{
  "d_shared_expert": 0,
  "activation": "swiglu",
  "moe_layers": [0, 1, 2, 3, 4, 5, 6, 7, 8, 9, 10],
  "router_score": "softmax",
  "routed_scale": 1.0,
  "balance_bias": false,
  "router_logit_norm": 2.0,
  "tie_embeddings": true,
  "optimizer": "muon_variant",
  "lr": 0.00757,
  "beta1": 0.95,
  "grad_clip": 2.0,
  "batch_tokens": 65536
}
Below are experts of layer 2 (counted from 0) of a mixture-of-experts language model. Rows are named router (the router's row for the expert) and show model dimensions 0-191. Each number is 128 + 24 x the weight over its row's rms, rounded and kept within 0 to 255.
After each expert's rows: a language model's description of what the expert responds to. This comes from a sample of Wikipedia text that the model never trained on.

# expert 3
router [133 110  94 153 122 150 144 105  87 110 167 111 190  83 126  93 129  88 137 119 119 160 125 108 113  87 161 137 117 115 145 126 135 109  97  94 125 135 142  92  99 112 111 168 133 164 131 119 144 137 128 108 171 110 128 120 139  71 117 109 125  88 102 181 111 121 129 158 134 139 102 130 123 127  89 142 114 199 121 145 119  88  94 109 138 158 138 153  89 126  65 123 138  95 148 164 108 188 121 138 164 141 121 113 151 123 129 162 170  80 144 118 107 128 164 166 140 157 116 153 124 118 101 122 129 153 110 137 139 144 161 134 145 156 152  90  75  97 139 137 136 145 107 141 117 132 137 104 138 137 156 148 141 161 133 116 160 122 136 158 154 134 125 118 130 109 132 152 149 127 144 149 108 146  90 116 133 129 109 167 130 131 129 108 107 176 118  86 119 137 135 122]
It responds to: Hyphens inside compounds (pay-per-view, audio-visual), blank table-cell spaces, opening parentheses, and periods in abbreviations like et al., Ph.D.

# expert 5
router [129 143 142 132 133 131  81 123 145 115 125 145 148 148 135 120 130 157 129 151 176 114  97 121 136 111  88 101 117 121 151 116 126 137 125 129 155 122 127 101  95 129 144 117 113 126 109  83 156 128 126 101 198 144 168 122 159 148 122 130 101 107 104 125 174  99  98 113 128 123 113 117  78 109 109 148 103 126  75 152  98  80 133 166 116 120 153 132 159 172 121 145 129  90  97  84 114  69 128 131 132 140 136  96 120 148 119 124 135 149  85 165 142 142 109  85 143 105  84 129 117 138 126  83 135 127 116 129 143 155  98 113  99 108 104 155  63 123 104  95 142 105 123 128 162 144 119 127 120 111  70  82 117  89 130 127 127 126 139 112 130 105 123 174 173 123 116  71 100 111 122  83 135 117 139 137 138 151 122 150 114 126 129 117  97 113 140 107 104 157 154 159]
It responds to: Past participles after was/were/been (used, held, released, made) and plural or verb -s/-es suffixes (marches, rises, Candidates).

# expert 7
router [153 132  85 121 162 153 120  95 128 108 130 113 148  97 128 147 131 132 184 121 127 117 133 147 135 144 141  85 139 135 144 144 139 166 132 143 120 110 172 173 126 183 102 149 150 150 120 141 161 128 121  88 155 153  98 106 144 106 151 151 105 124 117 138 123 151 162 151 147  99 169  80 111  95 153  80 132 161 134  77 144 122 119 147 128 144 131 141  85 134 116 163 140 173 113 112  94 137 132 105 127 154 115 125 145 117 156 140 152 109 140 140 111 101 117 142 131 132 140 118 126 158  96 126 147 102 112 124 146 140 134 118 153 122 134 113 177 109 134 123 140 193 149 106 120  96 155 140 173 149 119  90 129 157 114 121 147 144 138 151  81 159 124 104  90 162 163 145 132 113 177 167  93 108 101 125 111  97  87  89 123 104 141 110 136 131 148 116 147 134 146  58]
It responds to: Short letter fragments inside foreign or unusual proper names and words, often in cast or credit lists: Ror-ty, Sto-l-tz, Mal-ta.

# expert 6
router [119 156 161  95 145 120 115 126 159 117 139 171 116 158 125  86  90 133 108 156 145 140 141  83 152 128 155 132 116 129 128  66  94 154 126  82  95 119 113 164 135 124 118 136 156 167 167  82  90 131 145 167 156  84 149 118 131 140 132 156 147 121 127 138 118  97  99 101 112 109 142 122 112 119 121 123 151 103 123 182 115 113 125 162 146 124 112  89 168  97 160 163  97 127 121 136 146  93 104 159 110 102 124 100 110 165 136 106 116 114  85 102 170 120 133 110 138  91 148 145 130 137 131 150 170 122 139  87 134 123 144 125 143 135  81 151  99 113 153  91 116 146 126 152 150 142 119 140 140  99 101 136 118 140  92 149 112 140 102  93 164  99 160 116 110  92 106 123 109 114 150  95 161 134 121 105  99 121 153  86 126 157 104 175 179 124 133 123 143 111 131 121]
It responds to: Sports vocabulary (team, League, season, Cup, club) and table header cells or separators in sports statistics and election tables.

# expert 12
router [126 147 129 121  90 105 157 160 136 142 113 121 133 149  95 144 187 142 110 102 135 110 110 135 117  88 105 149 127 136 134 105 133 154 115 137 136 159 158 129 142 142 122  71 119  96 133 111  95 119 149 153 103 122 131 157  88  99 111  90 139 140 128  84 181 109  94  95  58 118 115 123 151 140 155 128 123 114 173 120  90 126 123  81 146  90 156 126 165 106  95  94 108 169 136 157 147 127 153  88 133 131 128 124 130 114 138 135 122 127 124 118 133 125 120 108  98 135 121 138 130 112 120 126 113 136 124 110 102  96 109 137 115 101 103 135 164 130 138 157 102 124 160 123 149 154 150  89 150 137 110 103 116  77 167 125 128 169 134 139 127  90 113 103 171 160 117 161 157 159 140 156 132 150  74 140 104 141 147 155 145 134 130 146  99 124 109 105  79 149 153  57]
It responds to: Commas, and sentence-initial subordinators or time words (When, In, after, until, while, Despite) opening clauses in narrative prose.

# expert 11
router [137 131 148 132 111 147 144  94 118 103 111 152 112 206 141 145 141 156  97 121 143 103 116 152 116 147 119 157 135 129 145  71 115 131 105 124 113 170 165 112 133  95 158 100 104  90  94 109 128 167 119 131 118 135 150  92 132 161 132 113  85 160 143 101 120 112 134 107 122 104 139 143 126  94 142 114 170  64 118 161 152 158 154 128 101 154 124 123 165 118 169 132 178 135 130 111 138 126 171 145 109 123  90 122 153 106 113 102 123 148 155 138 143 130  92 112  90 115 120 131 132 143 151 117 143 128 122 144  88 108 103 116 166 147  97 112 127 136 128 125 116 122 147 146 165  94 136 179 130 134 123 151 165 111 122 136 134 148 153  93  73 138 103 185  94 110 113 119  94 111 105 140 120 103 126 163 122  81 165 114  75 155 123 128 103 122 129 147 157 132 139 150]
It responds to: Final pieces of surnames and place names, often South Asian or Slavic (Bharat-han, Baklan-ov), plus first names like Edward, Khan, Ryan.

# expert 14
router [ 66 153 148 130 106 132 108 122 140 141 128  97 125  66  80  87 113 133 111 158 155 161 134 164  97 163 137 143 137 124 120 143 112  73 133 138 137 129  89  81 150 150 130 108 131 165 103 102 153 113 122 178 124 137  77 116 105 103 180 132 145 116 148 115  88 117 129 125 129 113 142 167 123 107 146 162 109 132  99 110 126 113 133 152 127 141 128 119  94 131  75  99 152 153 120 121 121 158 146 163 128 127 104 129 140 122 111  85 135 123 126 110 121  86 118 116 118 129 107 153 154 110 125 120 102 155 116 151 132 157 125  98 110 142 162 120  85 145 132 118 123 138 122 149 121  95 150 135 169  99 157 150 139 149  84 123 118 114 160 164 144 172  93 155 142  89 145 118 139 169 111 119 127 129 158 150 101 122 165 152 136 143 154 160 174 134 158 172 112 115 113 174]
It responds to: Colons, hyphens and line breaks in infobox-style key–value lists, including field names like Born, Died, Coordinates, and coordinate separators.

# expert 2
router [131 144 121 165 123 153 199  99 107  99 132 134 138 108 117 145  94 129  79 147 163 142 118 145 122 141 146 164 121 151  94 135 126 118  97 109  96  82 132 116 120 109  97 108 151 130 107 133 129 131 114 142 161 140 154 109 102 127 158  97 112  98 148 147 116 164 107  71 105  86 163 123 127 114 116 131 168 116 100 140 135 119 112 127 122 128  87 143 124 141 127 120 101 158  99 129 134 130 151 131 132 135  99  87 144 116 162 156 121  81 165 149 151 138 156 123  80  96 146 120  85 155 123 113 138 130 141 144 100  98 132 156 134 101 122 128 129 161 163 142 134 116 147 164 132 112 140 157 130 150 122 187 155 127 127 140 148 134 163 111 160 148 150 153 179 154 135 124 106  92 130 138  97 112 119  85  86 173 138 154  95 119 131 154  89 118 171  98 144  82 168 123]
It responds to: Digit tokens in tables and dates, opening parentheses before numbers like (18, and byte pieces of Chinese, Japanese or Bengali script.

# expert 9
router [142 101 178  98 107 139  98 145 115 124 117  98  96 117 135 143 151 113 147 139 102 106 152  91 159 142 137 113 137 132 144 179 170 151 154 120 149 106  90 133 139 116 118 149 128 149 173 150 127 144 121 104 133 136 126 135 146 154  91 129 147 108 127 115 119 128 143 147 185 136 107 124 121 138 130 113 119 132 149 107 159 149 168 133 132  89 134 124 141 167 139 103  99 103 117 152 152 111  94 106 131 134 141 168  76 151  93 114 101 126 124  77 145 131 143 173 169 120  89 160 132 126 164 121 150 122 150 120 142 107 156 131 101 138 107 155 109  92 115 153 163 105 162 121 139 112  96 137  98 136 101 125  99  97 149 137 111  90  96 139 112 144 118  83 114 151 141  78 163 123 153  86 150 153 141 145 189 122 169 101 164 109  88 102 138 114 115 136 135 145  83 163]
It responds to: Abstract or general nouns after articles or possessives, such as work, development, power, control, research, and stems like dis-connect.

# expert 1
router [135 174 116 141 162  99 138 153 144 142 162 145 141 117 121  66  89  98 103  89 141 100 120 132 121 144  91 106 116 116 121 127 112 125 108 165 113 137 103 149  88 140 147 143 128 131 149  91 100 135 146 135 109 133 137 179 150 133 119  93 133 144 115 135 108 144 104 141 141 113 145 109 177  97  99 135 148 113 150 145 139 104 118 131 120 111  90 170 176  96 114 171 137  50 181 131 109 110 129 105 107 158 159 132 118 120 146 130 149 180 156 109 112 115 136 134 115 127 147 108 133 127  85 131 106 130 183 100 104 144 125 146 136 107 134 128 140 160 140 107 141 139  91 158 110 126 144 130  99 110 168  60  99  80 115  96 115 128 143 118 166  98 143 131 129 101 113 138 143 112  98 107 162 107 144 142 136 164 129 138 143 157 155 152  99 149 127 103 118 109 154  97]
It responds to: Line breaks ending headings, paragraphs and table rows, plus relational prepositions like from, between, among, across and respectively.

# expert 10
router [115 109 138  85 120 135 138 158 138 124 150 133 114 106 131 127 105 178 147 132 106 141 187 153 150 123 124 116 125 134  89 103 105 100  97 137 102 162 175  87 155 112 111  84 114 131  94 147 119 148 147 123 125 108 176 132  84 140 169 175 107 131 130 144 118 151 124 120 118 109 130 177 100 149 121 108 165 121 135 139 102 144 149 102 124 148 103 101 116 124 131 127 131 149  87 112 142 102 123 161 128  81 103 128 104 106 139 104 117 149 140 140 162 132 106 122 118 121 115 102  81 114 141  92  78 138  66 149 125 168  96 115 130 110 154 117 164 110 168 109 108 168 137 120 164  86 122 149  70 144 160 157 152 144 112 139  92 152 117 101 141 153  98 128 117 118 132 163 106 115  85 141 116 149 161  91 105 137 132 110  98 131  87 113 128 138 144 133 152 133  98 146]
It responds to: Short unit abbreviations after numbers (m, km, kg, mi), single letters, and fragments of foreign names in tables and lists.

# expert 15
router [127 121 112 124 159 117 136 151 139 152 150 150 111 158 141 139 121 133  85 147 129 162  82 163 129 131 151 108 113 123 118  79 134 139 158 104 155 127 155 104 130 118  90 148  95 103 145 178  85 115 115 152 102 101 124 136 134 172 125 110 144 148  88 132 156 144 129 172 119 167  91 141  98 172 129 110 134 139 130 138  92 168 152  98 119 142 101 126 107 113 153  93 115 115 128 135 133 134 162 171 128 106 101 148 123 137  99 148 153 134 167 163 111 153 112 177 150 135 101  85  76 113 192 130 116 119  96 157  95 133 133 138 124 152 120 123 137 135 138 113 115 100 177 114 125 165 135 131  96 146 143 168 158 103 122 122 117 104 125 138 119  83 155 145 132 171 120 141  81 134  94 148 118 119 139 125 168 139 149  92 125 114  76 125 134 150  85 132 109 111 116 165]
It responds to: Articles and possessive determiners starting a noun phrase after a verb or preposition: the, a, an, his, her, their.

# expert 0
router [140  72 108 189 136 132 170 106 126 136 170 108 113 133 144 154 124 103 119 109 135  92 125 113  73  99 150 157  89  94 118 149 113 176 101 104 119 126 127  94 171 117 115 129  94 118 137 134 181 154 115 154 121 153 141 110 104 127 140  89 115 151 118 105 156 154 153 115 141 111 116 150 107 130 108 152 113 114  76  99 108 158 118 111 129 160 152 149 150 117 124  98 144 150 161 152 142 153 149 105 123  74 141 120 173 132 101 142 122  95  92 134 132 124 112  95 117 118 111 124  94 158 160 186 125 116 138 126 100  88 118 126 172 142 151 107 101  88  93 145 121 106 125 151 106 172  75 135 143  88 150 119 139 125 128 126  97 130 169  95 103 149 142 140 142 114 120 132  98 100 110  89 116 119  98 145  99 136 142 128 105 120 143 102 120 140 109 101 149 123 111 129]
It responds to: Opening quotation marks and apostrophes before titles, plus first pieces of split words like pe, do, De, Un, Re, Arch.

# expert 13
router [144 132 124 109 105 124 143 135 174  99  88 144 123 165 125 149 125 146  94 109 111 140 123 132 105 138 115 158 144 148 132 167 141 112 150 151 132 105 157 111 153 104 131  99 174 103 101 124 104 139  76  97 121 184 172 108 117 134 117 131  93 105 160  99 147 170  90 141 105 130 120 145 128 123 110 112 145 130 119 127 113 161 147  99 126 153  82 126 160 178 139 121 124 117 118 117  90 119 133 153 140  96 136 118 138  99 155 126 129 139 133 145 107 194 119 103 133 161 158 111 145 129 137  76 172 133 166 127 165  82 119 118 115 115 149 138  95  93 109 137  94  93 151 124 156 129 117 131 110 112  91 146 131  81 115 174 105  97 120  80 136 134 101 139 115 120  89 147 106  83 103 130 124 141 172 136 113 136 114 168 142 107 109 122 124  68 139 166 142 135 142 121]
It responds to: Words inside titles and institution names (World, City, University of, Records, Film), dollar signs, and number words like two, hundred.

# expert 4
router [178 110 129 160 128 116 118 121 118 155  84 121 125 153 179 135 164 142 116 166 123 128 123 136 168 125 122 156 150 114 176 109 139 125 169 154 156 131 166 137 116 154 140 114 131 108 152 179 130 142 148 114 125  87  99 111 176 144 109 144 166 149 125 109 125 103 121 111 120 170 120 102 158 153 166 136 125 111 185 141 160 120 135 151 121 105 178 156 166 176 163 152 121  82 131 113 139 116 134  93 122 154 154 132 124 173 146 120  86 156 110 154 119 110 181 150 145 156 121 131 171 116 129 166 104 143 106 131 136 135 138 133  94 175 107 142 157 153 101 106 111 113 128 103  84 153 120 125 111 127 134 121  94 154 143 134 159 137  80 157 158 132 138  98 106 128 117 139 147 133 112 148 157  98 161 130 108 128 117 134 112 135 134 112 100 100  73 154 139 130 132 125]
It responds to: The word and, plus other coordinators and modifiers (or, also, other, many), and suffix pieces like -ed, -ing, -ly, -al.

# expert 8
router [ 83 169 123 121 130 162 118 137 144  97  95 174  93 186 136 143 107 149 107 118 129  99 124 132 121 138 133 120 160 124 122 122 120 135 135 146 109 144 139 153 196 102 136 126 103 110 111 142 125 149 109 145 118 112 134  68  92 162 135 147  72 161 125 122 155 118 149 106 113 127 162 172 112 117 150 121 185  30 121 148 125 147 152  97 108 134 111 123 139 128 142 113 144 149 108 139 128 110 143 136 117  87 118 135 157 121 136 117 103 134 138 163 132 172  78  95 104 146 163 117 151 126 138 107 165 106 110 142 102 144  86  94 140 118  95 138 164 126 118 145 114 113 125 147 156 141  96 155 133 104 122 147 137 123 137 123 107 133 146 112  90 139 103 150 157 134 104 120  63 125 106 153 143 110 142 162  86 106 160 124 106 128 145 109 153  99 135 132 125 145 148 136]
It responds to: Prepositions in, of, at, for, and nationality or place adjectives (German, Italian, United) that begin noun phrases.